From a checkpoint of a small mixture-of-experts model trained on Wikipedia: 6 picks a token, 351M tokens.
Below are experts of layer 2 (counted from 0) of a mixture-of-experts language model. Rows are named router (the router's row for the expert), gate (a neuron's input weights, with its number), up (a neuron's input weights, with its number) and show model dimensions 0-63. Each number is 128 + 32 x the weight over its row's rms, rounded and kept within 0 to 255. Numbers have three digits each.
After each expert's rows: "comes after" lists some tokens at least twice as common just before its tokens as in all text. This comes from a sample of Wikipedia text that the model never trained on. Tokens count by the router's weight.

# expert 45
router:066096160101130083179124129124122173172154140109156140173107124116146142167086114141091118133113084170154094093180222153140096155175085112113098103064151158123160174169163132137176150177163145
gate0:229119133173136189121128122136102133144083142131092136165155182159094082095123125113142114116151110165157143135122015121130093082143154122117112160188173147149134098156121147094098120064091169
up0:128161126120154125101132069068147134107131077125120106138148203167126097110147058120128165204102163141149169113125136107155143128101120112122144122155160133118095110097109069106202184114141147
gate1:161164112125134193108098151162153120135121113113096165160131143164117133147185145115032127149118106148128123113116105166157136089133142203135097145179126115108155173096181116068091111110186152
up1:090164146090160162094079181175147152157165106100120142132132129122111101135180158092103125170176127125174112156159155167131081088147152130145108117128146099105186135112131127072100168142224173
gate2:146164094128116099063111101149110086073116141171134160120135154118093098124085124120121146162104054146096123131144147137147140148122117205158171129128159171140081087145069100044147137099141106
up2:123150192109124087101118079104127127085142059185136169090109158105125160142129146098088118136146144161111125182094127165121158145093163157160111108124113113126120139065106160110231159125078086
gate3:161097090137107150117090148066194097181114134100113118121164153133120161163126087091125162138167132128133147106138185122091141162153102182089104157141061128115129125107114128124092139081121169
up3:182113180139072125186115136140162109151115108094123175135147153133154125160103171110106197129110137133143164118117203166098114155131089162119166147115086115150107123077087145123069154152121129
gate4:183135114113119138091093109131106133066099106110096157126124177128096076151191187125135159128135176088141173147126154145185178090154080156148112126149174178119102134147147136133166074121119112
up4:088124125093114148134097180152093145172124142092157178175144140122167137143115104140170094108114168153098130122137157112095146098071130154092077115132133202124132209174178148177135105151116099
gate5:155150120160137194128071135113140124164060149103113065107163119122107104088098163099149122107120108166106120091083070139105089103173157155084115170188082163122160125095123123090078150099118146
up5:076130138086168131199129131104094106164142122132129126164144112119160085167131133094124101152082134090184101077160201119131093144161141070179109121087121174134148099162127085153173118154139143
gate6:186100097163094194113131113072152124115114164078094124073159146164152120105049097119094155130123092120118168116129066049096078084147127174111184131162125153145105122143124140066077134124065159
up6:148128133160183143152130080111156119068106147199171092131117153096134154128098140115109229120174168156084126108196155132120088163143086180165120115144112091151155143138125116144098045165163152
comes after: " |", " B", ";", " K", " J", "'"

# expert 60
router:149116144102154096167161172166082103141110161185141115134103183115132149171118138170086125132117149097103112126102124125129132151149131090135084168065155131143114149076144129194169075129154138
gate0:108167150153123129135051137145134152123122136112135177130123127102109146094155133089148098094126144133113185137100100150107116082126185182097117052147175195113123083108140145086181061103110113
up0:109192172135100170116143152103120112108144098123156116128141099079091131140135085143081163129159144128097108144181173107107118172067103097145209148089143097105156161087086085150127158181157191
gate1:172122075182091161102145075130199116083099142130113128115137109103136143098130086165127175195143094106122128061146110101104131093132098136110173173138133127129102108154126112135103145093077172
up1:136134115076126170121112115118136089127150134081161113107116147146163072091142084185140114148190118095199172082103146116133119101155084056095166166138100094103151107124173099101159103126157093
gate2:160115076155107177121111140058128090177134125142121135132159137087063095173121136100138136084216107170130120117129093098133134149113185151136096134190095126176112161163101135128106103118075195
up2:137123173122114115107121130150107116082107144103139190209096123087120190146132139088117193105117153117129150075172133120153143118112122083129142105079103163096146114108126124124104110090113070
gate3:164134099151110155138140087152167175110100106115090152126193106097119119116092076138105149137144083154112152114107045134072081061145150131096159113183087092153091135167139104124093091139085161
up3:108115129157180144121173073143081152060122119113128162136140157154132133129087139109167088124124124168113127119111113093094133085123151131144069106117096161101155070119151098102093121120129121
gate4:136130119142137144137090117110166103079088109100115111189158108136078132094127131050132125139129108164142155117147096126106063074156193107133185146193166137113134078140177125088089119123125112
up4:102088123107175068139201119068130155131144140118149073100139122148126105108136187130103159127122180122102085167122169195126146130174184115120162161092155133085085175093143186095104114136173186
gate5:202185101158155129141153132169159150136113110103107127139128089169117111115108171075176079126172074116117105087081099187061104149159177132126144156144148092099035127117150136106148105135144150
up5:157123137130083117124090105146115137156126085136094083163146167065135124157144090123143062098171101090146143121140055116091130176139095137131185132116145070119191100160182087122118104139162094
gate6:142172114172122153179147102142081085154090136078141136145121116127090118111115161116087137145152123105152173100098126148114118117131201113089139134145076126123155165147122123104097078088098156
up6:117121093135193112093100089093122138065142116146111157142162119092123098155134109102091151100149131156059106142055141052130136149102170095144053102108084098168166125134123129106126150132095139
comes after: "0", "1", "2", "9", "8", "7"

# expert 54
router:097102171118149132113163086164192142124139151107144166107117114097144125057168136102073143075121143088074104131158132150183091123135119106180161112107102127118119194114046143121130154187158208
gate0:172120078167063155162077206060157100085096139164119076134116170162105096124076102095141096163177093120156220120141118165137092078147141121117155147156139139140109124165081057121107077095133112
up0:126143101130101184068103158100144093106132157112110101196130130133171136127116098107133101146121099122083134110195119101152093191194166117112082109107074115120255126091115104123147161129100175
gate1:111109153109145083178103102141184125097111107149166126149131116122124111169156159151143130098112144105186181118185115167179095088123194072104126129117062119128120123168121152086104094141120114
up1:103127151199124108108121094084160119106140151162109149097129100123103079201107163120159156093098114153153151148055098122148142145175136150123076174121162099133113168087132123144158167165108147
gate2:151101175155139054122164108114120170123133114034109051106117093146077103125125160090126092169144181084142088126127135066093132153128112111169177146098102134150178117129127128117093141109150178
up2:098186043139111196155110107163141117120114121178134149144135163114196148133128116224159137102135065185131171111117114139116147075159127129111095110129118092098111136119160105126180087145088113
gate3:160158083167107127128064126088131110116131103108138164037120122150118108117088135103143121142154112081101141166098122111075116129179191155133170165087075061101103139114178159109098170108072129
up3:136083158143147128158093169088131054094138111111136211109115158118046104121139112115143146136105145078122145146119187140128140106120169143109168139102128077071099102099171173151149179133124119
gate4:127133133159173099124156090140167132159144072061147069140124102137069155088179152090129150118149143149142143080170169175112090130135075175144189135136077125054148159073125189095105180124102157
up4:148104136138191083112152112160171097121126117084131140146170119119097111082205100128118156138141148141154159100193199177095133085163098148148192122139064154051152137115137216125110164113102189
gate5:153128126183147088178101142139132128120117094093130154200127144123134177103125110092175126124145119136115173085099138100114146145115148163120104141130147181100157142131143106096157095095122103
up5:140127121065108199077134112124109163154116172142123096037129112146101062164112108200080126148141071173140098132155124110108138128129076155134160121135103111108111107164143146172128125159116096
gate6:080105143113107097130144101179123158113117093127083135125113136115150124089127216176089144147136096099122145152061103177107133154166130139153147123139091127102150165099138142125174140099085125
up6:083094158112138179123135121188141165159119095137123124128153094097182084125119123168132170170115100050141098155035121163090133132172152099163106133121073128148175109105176123157139166113116113
comes after: "\n", "|", "==", "See", "\"", " \""

# expert 6
router:139090163137136100154148132159116159083143172153109114187092145186134140136095097136130106157123152117130095147129153089109129132095158114192135198083110067136171130086140112148106117155146171
gate0:125160080138139119132113111108194091062073104119173108103121147095114132111192070151142107133135091128173123069110100152099131088141144102120165121167096121149101084142152102083133134109076105
up0:127125141118137144076113170203140168124138073165145151172139123136190074083172068079185136100140147161150154150106120081117141129131136123095152137149156174138143085103114122119144036128097135
gate1:160107099091096132144165109142070185174092125117120139087189142125105064129128138084096154128064112127119120119141103115162149142144156113167077141086110098031129153117107146129126103071063125
up1:083163108167103126112088103127190114075140096143162114166087120133134197139122111146138094142245141131172158135133143124098158110095072172092162117161116148176072102181126156152119077184188121
gate2:098167103158094119134114105135072139055100127153107139136175144029181132067127110160081154079139124198145124184190106228119103111133107139151107148102126145128158135134078129066143072129153142
up2:132129126106062162098142078129125116168139156123118137111107168129147159124105100105116107126097136089093093127087130100053186112168182088080180113166192128144112086131142114183104130122082142
gate3:132145143081119171143098138128145115107110163127158117050196125069124036155157103140110126120132201166158131105144126212089150155169041116094142057113077136075160137133143112109138151129108133
up3:145100162194108096071161081100164144103145145152137116129117103121100201112126145165149168123147048090075131134163146111142115098075150165111122154132142159099097118146132149112128143057133084
gate4:083134086172173183090135123136214132123121098154151124146126128190095185094121128133133148086110094100105209080134178092132121198118134134140141130171155181144137121134179185107098108153055100
up4:111149078158153170039156079161215115084127098142115132154139170150125134121114139112151201083170058106130137135174145067174151169120169137131143101148194139107100134125155141097068077167087115
gate5:133205093184129150141091148105146144170101000087126134093129124144117173092114106100153094098132119159160092105122052128167107103113083118128168163189167109103101153170059085115163113124173118
up5:090154084155174120165121164079119186160078108142129150145125142138093171069167181057124092164130089194140157110162134102094089027092061111102097093111110167115099165126107161107160124128148136
gate6:189180152109178127127127102145163123171122142038120134120144140140090096134108090137125109088092146124079153123151108075120112084087091155127161131132140177138131165180170115078124166110084142
up6:109128154103137182138159148129096166135140124154106096050120165119178043174110070100137136042126098154130117176075124101186101134164093124138076139107120125113124116129151122168111093144140137
comes after: " ", ")", "°", ":", "5", "6"

# expert 44
router:101066153161132119168167164151143113135159103115187090122094087111183107136115111122130174136053162066154074099150138184121122126084186097181125117111098123164084144107105156121107133201117156
gate0:149112126160098153152122131096180164130107156123073082148209143055093088115139135124145089082092118086045133098103139156021106107138128155109146160124117174117113129075065149078139153111119203
up0:106127133146150118127139090128182159138103201138077067091158140128105103135121086135142172113130202123162151145146157159141098092124117146113185142108142126114139140197111133114153128136146154
gate1:179127088160064111157065153148083179113132096132154116078113142141115115125152246132148093135142102091114112136033188129160158111103104111157096140115102148121101194075133185154107155128113140
up1:086120117105137119094224111082163123180127105128115063143108090129170139109151068137228164136109137110146110141182104064106074136197147112093152119132120114109150131147123080080145134114094092
gate2:163073123121152137145151159109123105141120185077120097081129110124098102142124198134109142118099110111106096140121133191052094134125065172136107153082181138083162095104121224122113089112124137
up2:167066117156189104091105132131098098155107194147107097134141110111124114125159191079142148131087104137107136114126168214091117121159120133119142105100192162105139068114144204066111085128140103
gate3:144138147117131083218135102153137166118150145124140167167104111176118109146072071144190086123177115106084184076146140057074087082158174141143089157101041160160204118177092126089129133081101126
up3:100118159171143098160149080171099086167135120102106175146130123083123077098105077156080187157121153109124136115146199121161150148100142163153116117126132141142137085074152067109149060138143124
gate4:185170106111118144184157153056123158143114133090095024103143164128170116201070133134105080119122087127101120108136118136106123113152128143141153154177168090124156208121125108162118161094095154
up4:109114139158124135069143087158129108085117068138124227148102127191069161086163129113115136116138116130166119134108102126167103144084119113146136128130077105089079084143130138090124132148162112
gate5:137170098111185126094088123113147145117091125105108078132165165100127109193130192146133127081112137120111164131116152122155147127148139190076091116106131124109148124145165143110126148074124155
up5:079107093176152178095137105057118134129110164189069094172129105151130136110148086133138176111131148157092101122138097101083109127149165164106083189137121103141100085175154151111090080138124106
gate6:141148163062136114157103110113145138143121152121105132091177107066119107142141118097111150134094096148113096149170124133218168109119108141135171154101121081108107096066088156174122144107176128
up6:141142166141089179130157152121131060117117156172132145097144112124116151090153079110159134139141119138174157122134096150128052126142035162083173204125159056170069113176122155129158145078170115
comes after: "\n", " \"", "\"", " Released", "===", " Tour"

# expert 59
router:093084172111133120119156172192108064154133112130119134125114108147078111123152091140120093113099139078110130161081170147126111130134143115138132130096134114148157092085096183145117219180143134
gate0:109140088098140144109171084109193183141092127101036082126141140067144113126099137114137170155119087128092145121159115133128143083139137151099104134142139138116114213111161108098088170091101126
up0:113088092041150114113145124170130146096138137187077143109101065113184107170098177120215156143153096142166104100114163142130128138115109135143142190094168161125047116159132129068168147091164115
gate1:196118068101125098082103112129165088074117169157110141090154147087166111103116134131165174123133177157156123125150079082137082118151147153135197153141126152126084099115108076124179100125153169
up1:155142121170159136111082128133102133094112117137103118120117099177096118060088168169071098093086182169170147118146108108095129137129168105133126116104128161129106098114072163120133109104130068
gate2:105134082122076142166117135136118112151111056105097137101132150119111155122104144169154139119157065162127167157113051069103075079154139156113114127137120113124143129150120113140143128112101147
up2:118145094205122068171132148137104104170126131158118149145165121124098103154075167160112031113222132144153172079044159150072074202154147141113120131111102088123119063155113094129153113153117067
gate3:140168141149123133106128094153172112146107144114134140182134177182146105134103163134091129123127120137123127059124114205104088142080160075128064096167122220140141074153219102182145060138075094
up3:140103079177124150074170114096188141113134082094131105119083055152121119161092103086150163100124086128125152169138029149118187098149115136074176164119146097094151146100072134141143098160153153
gate4:238147106176129105150103108128131147120128137077083101120125212171127068147099133138109102111117114081160139123092148095103136128105163151138171204152176153175129146118118125109057124111119130
up4:058112142142107123138153104135136152166121154133144160054137113107087114113126152121144132161158077143114183106164111103152248095190103152145155149116095096071150181103085162092100114077106081
gate5:095125070134154124108136085093077125124143166163123052162145148131136139112149083115146130143100141200114154090157137092094173092125084114089161124089146152139129093141141092122103050129122086
up5:149111102157145126136128098066025116066138083126110071124146118192107153103100131156099105176058137157116117102091153077078148137140103089115126135096123106174116103133129096172151112130110070
gate6:153085072216136163061136130134138082133095058131091126168136170100161150123135144125105194114056146124115101109147080169143200119072142138074149164154147103092122142110148095110134073105095172
up6:141120068103107153168101158168130153168117125074138113104155152163147082110177112084116138136108133107116147108109099085172216136107111123124110139150182166100120091137140165136069116090133105
comes after: " |", " ", " Title", "History", " Year", " also"

# expert 47
router:056178143093207128145151096095180129145162173123130175163145102152116103095110133152114095144111139114075112120139190176173137127099042097121087116106126139128129126162062150107154141161159151
gate0:133114114172123157140204130128107101115084100151160160201084163137163164119123145115037121156076126170084199090158072158133139087168124150072095109122106202093161147152154132082148105133152146
up0:154141099138120156085049123134177138107126143143143101111150085113135135101113153095156192144202132108147094104112127095106117150157200084134165148139181071136100072089118108145135089147124177
gate1:123088111151158145109149077104161091128144130158130135092117103125211154115131146127103103141201122078086123125089129138127125141125112068088195113118141094090102107123144095097128093131137175
up1:101089116118079091094124060105114089097132109147166194146098176121161227133101130138133121168183109148118173109106137071084203121106133078116123102127163077069086156111085134133104130144109166
gate2:098073138098127099089167130143164176113093172140137185055103082118108163092106111121153132084105089204154179155072129089095158127130100118103112135127150120210102176142202115097122157138132114
up2:108087110095188148092180139174165166098109136153132160113096081105108157095120090101172141118133127115112124136096105112144184135135131106129161118144186129201088100113193134076146126160155123
gate3:132168118130188081097106170131164123145105167119101163143148133166088081182100122140199116166160173076061094162106144126127123104123135069146162142102108106180122095089141148083114180136160125
up3:142171127129162089126141132118117158166110140141137154172163148161117114173099124127198121148161140105094108133115130132159106104124136089159154147119112135153130092085143164095118153105152097
gate4:118113091087111111053114126117135082120167164079139125164157114110148106135152125132151058150129118129069107156082089132174108135094133147140096163117155168138113091106085144129080130131163105
up4:127118148157080128195138160137107165147126071160106142094140069142084188159148165110110124116149129118158123102082188173089174134140135092055129131082080092073119181161181097140146203111131155
gate5:141091098089125123079138087146145090200111138123084123124095152156112111102147069146148162137147112150052078074158080113099119164163102155133106120110112116154147097166149135110124078141128068
up5:131066124129106158096149062125125090123123179146092085104157083056133104110138091133155237169108142082105124121143122125147097108149133126114180162081132099150039123138172100142081102112165119
gate6:149033129166098202162089106125096149103065170150128150057105102177120063130158189128101170109054116114190154106127158101125088085151123146107130174149104119108117149190129163098144131138130106
up6:143061172133164156165087113118094138118104175210157132100089061167090100111097169151110140104110049084121130126158146118149087101134081123100135121156056100106141148143111204052145123161154126
comes after: " |", " B", " R", "B", " K", " L"

# expert 10
router:156101173076129116169122154116094113107120156182136097121117129145146110156102141167092133182057145093141086141128135158128147139137144118134130151056147156122117118087098113169140103139176106
gate0:146185119141157146121082085119179146128092109099115123177155153162113136122117135115124103100106117127131143086196097144085127101206137171120151170110134125138108129148121139079106186099099173
up0:161158122159177122121137096133120121115118055134093156128124127122114109152174126114137122102118133128190150133114049055125145180141177059098111127179196115147069108197102070178140074101123072
gate1:174083122122085105145114136114157143140125167117133116104148097137175133091109151106162146190169106071103126137089121062153185123081127140103149128109075093156090177134122135085119123075132169
up1:112117141124152075191131150138080141152151164156115161143142095096130114137119087144101090119123139149177114142113172122128137077098096165102113162090102106134062170127118119142113197122142174
gate2:129164078219094139132120087137166154110096119094096081125160096124068131106138083118187153139113149119128157078164082068057157100154188131087143166146101139156055154192093092060126121064111146
up2:084220117137187109113130102152172121203123136103104150132118129087172112122128125088046161160138163168150180088139127050085172073115128156151125145050180194158093106133141115158050112125128118
gate3:209120101179084135115153121196137178115137144136128106070120122115078143110128118077156162085190144139216134086172115127121144109162121110111173112155086132085097116156096080103142125166112124
up3:123098180082147118153166134133184113101150145130179064178130158145143089133070144145142159200076153128079143097163181087108142129141114139181127136166100118108098150121075106102148079102155094
gate4:093111115164095197176116113127129174166127061150164125111128111071099149100105110163123172115152154097163203117093069132121165108150178135087135130098106121181123169130129113112060196102061171
up4:152158100142111111104095136106123106176127107147137114128129166158114174099171148189119135134139126102077109121151158165093157114098145117153147100125110127126165080125080165154137139123102226
gate5:128125141155146132141034107144127126108116112157146154255097133145073108097148092087202083141091114182159151104169157147088144121106136129109127147126155119134150109175175190130095092154096112
up5:105103131110130060080180127080152114157138130158139150069100108117073053146067132087066107113189134171154087120081103135102083184107153146153107159187200132185155117091142104103126118173127102
gate6:128161061171131137187093107138189188202076130069128122126171123135102179102100147149150137127129123140115178098154099144057132135127180163085126143162066145140067137158134132062107115092039142
up6:118131099107099201130080096118150098133142097107148067124141116067122164164145085162133079115103181108136161123112132148129119165108173153128143129114068146095126154124087067141093060136148089
comes after: "0", "9", "8", "7", "5", "6"

# expert 20
router:126065142143117105120197127142162133135144080164168098120116114162148170092156068143124110171097108094063106146137158132136111149110162088134140087131110112115125096157143179115113194173054135
gate0:165122108141117161198116131085083174098122104103132102124147137152168095101083168130184129209091111142137110123167084139137070145154088155123143167125158079116200169171119105109062155110172164
up0:167141137130117145123105115053143116164131125087120091128110136194163105146047126115131158141098160098145127149109131108113126149162136163132155199146108141143149182104164044134118133070126172
gate1:168099105166127071162141160127130120131143146133136113124141138174144128104108085166147131135139123161064113103125133136122112159141215140106107142154125084180153149144199154118134145133080140
up1:113123123109142153088062095105109084073157180116111197134117120128133114128151168080113126073126167110170114157119163114137101126085055156120148172071162125121099126103052116113126143150185138
gate2:122071162125103128139162133188112175108125048142106121081102142116132143137184188117095029135131148150143142131090122119168208075104096147127146071162026147082120177169138129189144136132064125
up2:167099082137097167091131109138129104165126068127176141132143136123138154140126150124107132154135104121079149095093151116062196169192115114106108126123085123164145158131155108159160107166048119
gate3:195139147054178139072173116131154106107111171060162120162171145135122086125088134120151053178121068179125085140132156084104130129135101141127127123086098132142176130072099149119183188178109117
up3:144175114167107158200172162157140194136125106122136131105082122151140130085109139137151164175070146153112162095130110138164123088168118140189089167117112203073116150176111131151129119144112157
gate4:175118115188122159133145094225081153155069156155135068162129131140175151086119161100122078124152092106127157079136134180128192139122097172138108154132125107056046087111113136121144158136064129
up4:148177171119178107085130140110111086116142136117137185159147134063065068174162094147170175135101151116141144144131097092181048100141159098147100130155193170175148131125098130130096118141168105
gate5:170158029111071151147118156137145107105122100127121150087131078145054123124106152074121083118157104122162174141122122119117153156183111105113048120155093141083056112167102166085180167125092136
up5:158096105114077101145134193145140104082111107118137182119139114137072140130129123050079150148075190084163125116132197130130206173144120080118122104107124105111073072110163155103179111104108137
gate6:124152104155120119156105148155155165135144070106116113105094133179151078174081149156137138079116118101121142163120103049142188098104169118112133128165155149140144113137127158148059180144101096
up6:121094084154124119152133119147163151148142100136139090079108134195161094170086136132150131120076123135115155152130067032093164071075185097133139119142137163167130128085121141123085188156074104
comes after: "\n", "1", " in", " University", "==", " =="

# expert 55
router:148087132102136116151175119135100078122115185147168157173075134172146159124098150117085127103118143126150172110179133149086099195097154119108124131106102087137138139173202119163116176163101147
gate0:136092154143123110146138117081116071166108116100113090122158151148220083131122108119097122154090151146142116120124129116126087123088087162157145137178125067133192146145092099189082122155096150
up0:139117102115120117142129197159130087147123112145178133128101150080171115106128149109164129146107186076155129138101155147102144200132108051073113139118160156130132134058140099139145121117170134
gate1:109117151152129097107100105108135084093095153068161075119143075144101129105096139094165160132182186098145119162071086069142133128107077144072097128089122130138112174148208114100095183104181095
up1:121111127117136112111098132094142106085121155139160092159118063153082154109119173096165095121064174108163145118110116076088107120105092115102119104113099174146108089110180141106069188115129113
gate2:113138153141112121160190093135104167098104124111138072086130140114127070104085116144179120131093108127106082089066137118117114110215115116204157103155159106114142082101139089084144141165161133
up2:139122131163128140156148095138111147076115107125075112111156201147139060118141099170090127173105146155131095076113088111108116062177059155163096141094174148082046170180118126155178114173124167
gate3:129134130143134161176177101121185130122126107073125085153144168110101108099095142068137097137136075130109124096132199171128113150153160149133110143089143149130115128161085079116137167111115149
up3:130142113147108156115140110162118170208139096126151116082118073147174105117140137158113136144159165107155162098149101147108140107124122107160254098129117093083154160139143146161077122142149131
gate4:116126097160091077161113071108153116179090184107148094103177111151068153129107132125141122150096077126090152056119118136082136160188110176089100123133098146144136140150143094106097170123126100
up4:110133176101135142065080154070146132067133087132123193160105150106192101126086113104104119114129112102173142199092169098137134122082174069132171139166180108137090134067141162164117092079140134
gate5:112076128161117097096157161100158119101127150103081100097137125122156112164175061175066121078153177100167138106142133141122143140082098120135136164134135112082151163150116112144174141137141191
up5:124135115061134105158089130097143137095102179086099090157164154086091131158152106119090079078105131102115182062165130172093158140146146158124131092128133160114132143074095165095137200150084145
gate6:134107134138107159093101110136122161116090117135135114112177168058137098146153122078100173161153075126138139121134109169093204148227126160130099151122099140153137140143173089047098098141087134
up6:130090142109134080114086140143133101118125173180085169115139107115144147105133160102102157087066159117125164167143152080122142154110004146085059060128138155131161056109155099114130163153107113
comes after: ".", "9", "8", "6", "5", "4"

# expert 53
router:091088139125131159078106105138148137115147155143110179088158108103108118052145143130109211077116131132107147168159087076101140170069150143142161106079131103198084127126176172117116136155153134
gate0:131087106133173156138117181186099123109105101139120103103143139148055082171190110107082098129136133141148105145094124136104162123142089139073121090150145109088134114138147156172128143111108229
up0:105172167106104112084155061099147125142137172093126181126140132091235118107105128152131119143132117125188150120137159131151129118050132108164101161121118141139159122142151136105204084159131039
gate1:117094173099112178137076100130128226069120098103138110171129097089092158135100122132121126093102133115150080122119096117173176091142114086145095105134160100108123144065103123101062154119107119
up1:099154134132149065126146154121126110167134159088165104159153064167180109103162129130166143099115138066149146143179113132125128131098151079097169150126081125169098154141099125131125164152131092
gate2:116170064122092108128180147101186128099067101146132136125137054141120103179182126162149106135202108116213055087114094176068208133157161120114106158175133182117124164145118074122188148131035129
up2:172112139154097139105140116155132080129101124136151159180096156159144130110094071137134100173102126090156146098119103125197112098076148160099143128168075132081111088133128136112177096107116107
gate3:206171147125180082118083125119121057090117146140115154082113155161070107146156167163079139092103165098128054124084113124091133136112051138134203156153193150142126106150160104101154181175168128
up3:129134169141136105103134136149127147120128103147158098158088059156112101136107135166078135136089168136158148153092079164127093147115177145132129151127135150179051110120144146148189109137147140
gate4:088150144129112127113147139147155102119093164165110162077073120195153115117128179128156148113195141071207151094103132102092119154162134185167104143124196132151130191099136098160177066140133089
up4:089090148103144150165124061133154122105123145138105187099069075162102197134100165131141178116180131099110175108114132107128109168163145181173158090094147156157128153111141171125131108119102098
gate5:136131103137119122133088138105144178113139178083095121130090131134148093145116217106137134161109130109118142135146152149107137142119139119111143150126090122091097175118089119159132144114163131
up5:156148107126126157117143045124122121134142096096144085152169101136051097135128097162090106162186081117137098117105184078187117143120166120148141112140120112124134115112112141103124138142138131
gate6:135107141124127145191088213126207166056099122157094145105081107163072108179141156099160088096130148186145149123088104153141137133144097210130082130151129098072095144175124106111131186128082132
up6:115160153143111115134165139097111162203138142058168107104154139129142116116133200138090145179133163068113123112129133146128149093099115104127124184106112156070138153092114166183113140110150178
comes after: "\n", " the", " to", " and", "==", "==="

# expert 33
router:155105141106145111131119127134095103134115141186151094108121139139127125185104129168070130162134124087123096144105130125127168137127117099129088135059166141136148092098158139168164107134150123
gate0:176163064170132117085105084113182131148081070079081115185205144117113117125126106136110128141156089117071163108140126159098122131142157133095141120134109147156104101136124128056122096091105184
up0:111108171147144124105147082176137130192130111145181089118141136138174072137109143086096113163118215131043152119018179120084138156134150072133197145091156123194114099139175110131145094156129179
gate1:167120077173138097128178087153165166173078106096081122145135167145068089117084099135194124115134097151119128077105085118109148159127170144114123170200102127140074147177136112102134115122054116
up1:124091118057028137122130164063169091143135099114101165138092131119217168110150110145150132102108125137094102101133088200138155139124089139115180137154064148155181147146169159184137148119105112
gate2:200160073171125138107125079146177154137083130094108102113174101101088094118140087126126146153153145167141203078140088121107113129135146163133165161188138156144127092183102120091107107091102132
up2:141120161098086138079129066164181143110151121120122152061154082134159039109135099131165184112159121169120138134122129135159173098134096107139197100120194107091161117141083146097107118131175077
gate3:179171099195106162152089111121152175181072116086075131122160088133092105112121115091137115097190086148047156110083075161086156107150122138089156129139114179152089117110141129114116159073099200
up3:151137117116116116114163104165135123092111119113119100114147083093095114147172126188203114134131092112137123107113088143105088108091129145137056120135088150102073134153146146060142138101106133
gate4:184116150108155155135160103111131122150104126121100113117129088087141144117140090074174196207184137099138107151140076140089138115185137134115135138116138128163127116110063105084115135164133113
up4:097141104128056136125085089056137120126108110145136141173141166100185107132138110137140121113107102123152148140152173108110119124164099217157152155153071153152103154151131131175179122098218096
gate5:155163080149135195130150068123178108121089073126094123146146111113109116069093076113186148156164139110121186107133098101101141106181158173112137154164118130153113135167089066077102113092043147
up5:177050098109080154099136120065126109109111154142116121111167179190150125143118100130101171092166114137194121141134144185168104138098173139106146125090147141087140161163157112078135135129092046
gate6:145129081125087184094096092168121159155111089112092186165119087142113148178127150141143114128115139086199124107172179182137117140130106128157086102157117180137102138089087092118126182118142107
up6:124147097136158150180105138091099108101095166134133064144096048125149160107152122185101154132187081144123110114129137079095112093109133069093158149140136134106099113125179130089134087068163118
comes after: "9", " ", "1", "0", "8", "7"

# expert 36
router:114112114118124134149131152074101152147176157199135116124086175137192139184149183127134103162070123134145115102177156135146082129136058122128090077156147160144191085132126162145103104142110090
gate0:131146116107122151111128116168167127109111140108107122176138120149076054129103042101119143198177108159077097144090139147115130090182087237154105128121205069137155124084118101153094188124146161
up0:100092165117125103112138086071064127150146112129111138161103141139084150126120153164063182177098132102081159190168137112138131159120082150126123066087100036091141127187097102129138117143144091
gate1:087164098167093112153148109141146123176120119109109100136149108105133107079179177172205121073144116165147154092077122145129130149118156100076050148115104133126106079159097121141141097090108094
up1:178095133128145168179093107158097156150123119175148095118124114164091157170110094087192133156124112122095167131159114114108101087161104187138107152169105124080166129090111130136169157174077160
gate2:112164189146095119124056099144134073165114129079164104177141160138102180156096144171148118107114168135133152134179052135185169062104094202128189131149099168128160153156124124095093169127125117
up2:099125148095172173158139128148112134146127145120072081145076136116138136072156182161127136143119103189123184129101161117097142128171133105181173124062118102112118161084115116126134100179161183
gate3:167106065125132191098075139097120089167106143210099133089141110123104151113158160165087137091159084158099085121095133136135129104136142179050140103200090140156122132136134128144153120107110139
up3:135047087153055169151062176103112132161114176118107097074136093111156180129106144147019151105111035112134118154136141085202123118098085109076119140118113099146118156110156109194149135086145146
gate4:130106082182123125157155226095156147140113145162129131082129093107101117130102126086171107161068105129116129162096148121050085156180093099122074104151093078112120247105110140127167151163145139
up4:098114135133108121119104194142158120129119179163170182124121095122173115160136096101143139118075099164146146120155139089110157124156152056131092093109081117119115130136131216122182149184083098
gate5:135133146158105143152122103101135165169157112073118082151116202198141163145114094115149126145133100096127125127137125100125117127172146168131138090139151095149143120177115117103051122111073160
up5:143140090058182151103142132131117181130179064118144170128092121173111121184075130159168121106111132110146113087120138096133111182151153094154055123137168112153098120142124109116117142182112127
gate6:168115151132067118123129134118110108133114141074116083144205157124133084131126148158210111119166088060106084112093128228089112108165138091096162158198155101090154125142096050140135093097073125
up6:120174081136160130079105106161116156116135118109126158172106112078176141150136064113089147123092170202121198088155106090154098174115115105124121170122140116134126161153100174114161126113200143
comes after: " |", "S", "4", "3", "7", "5"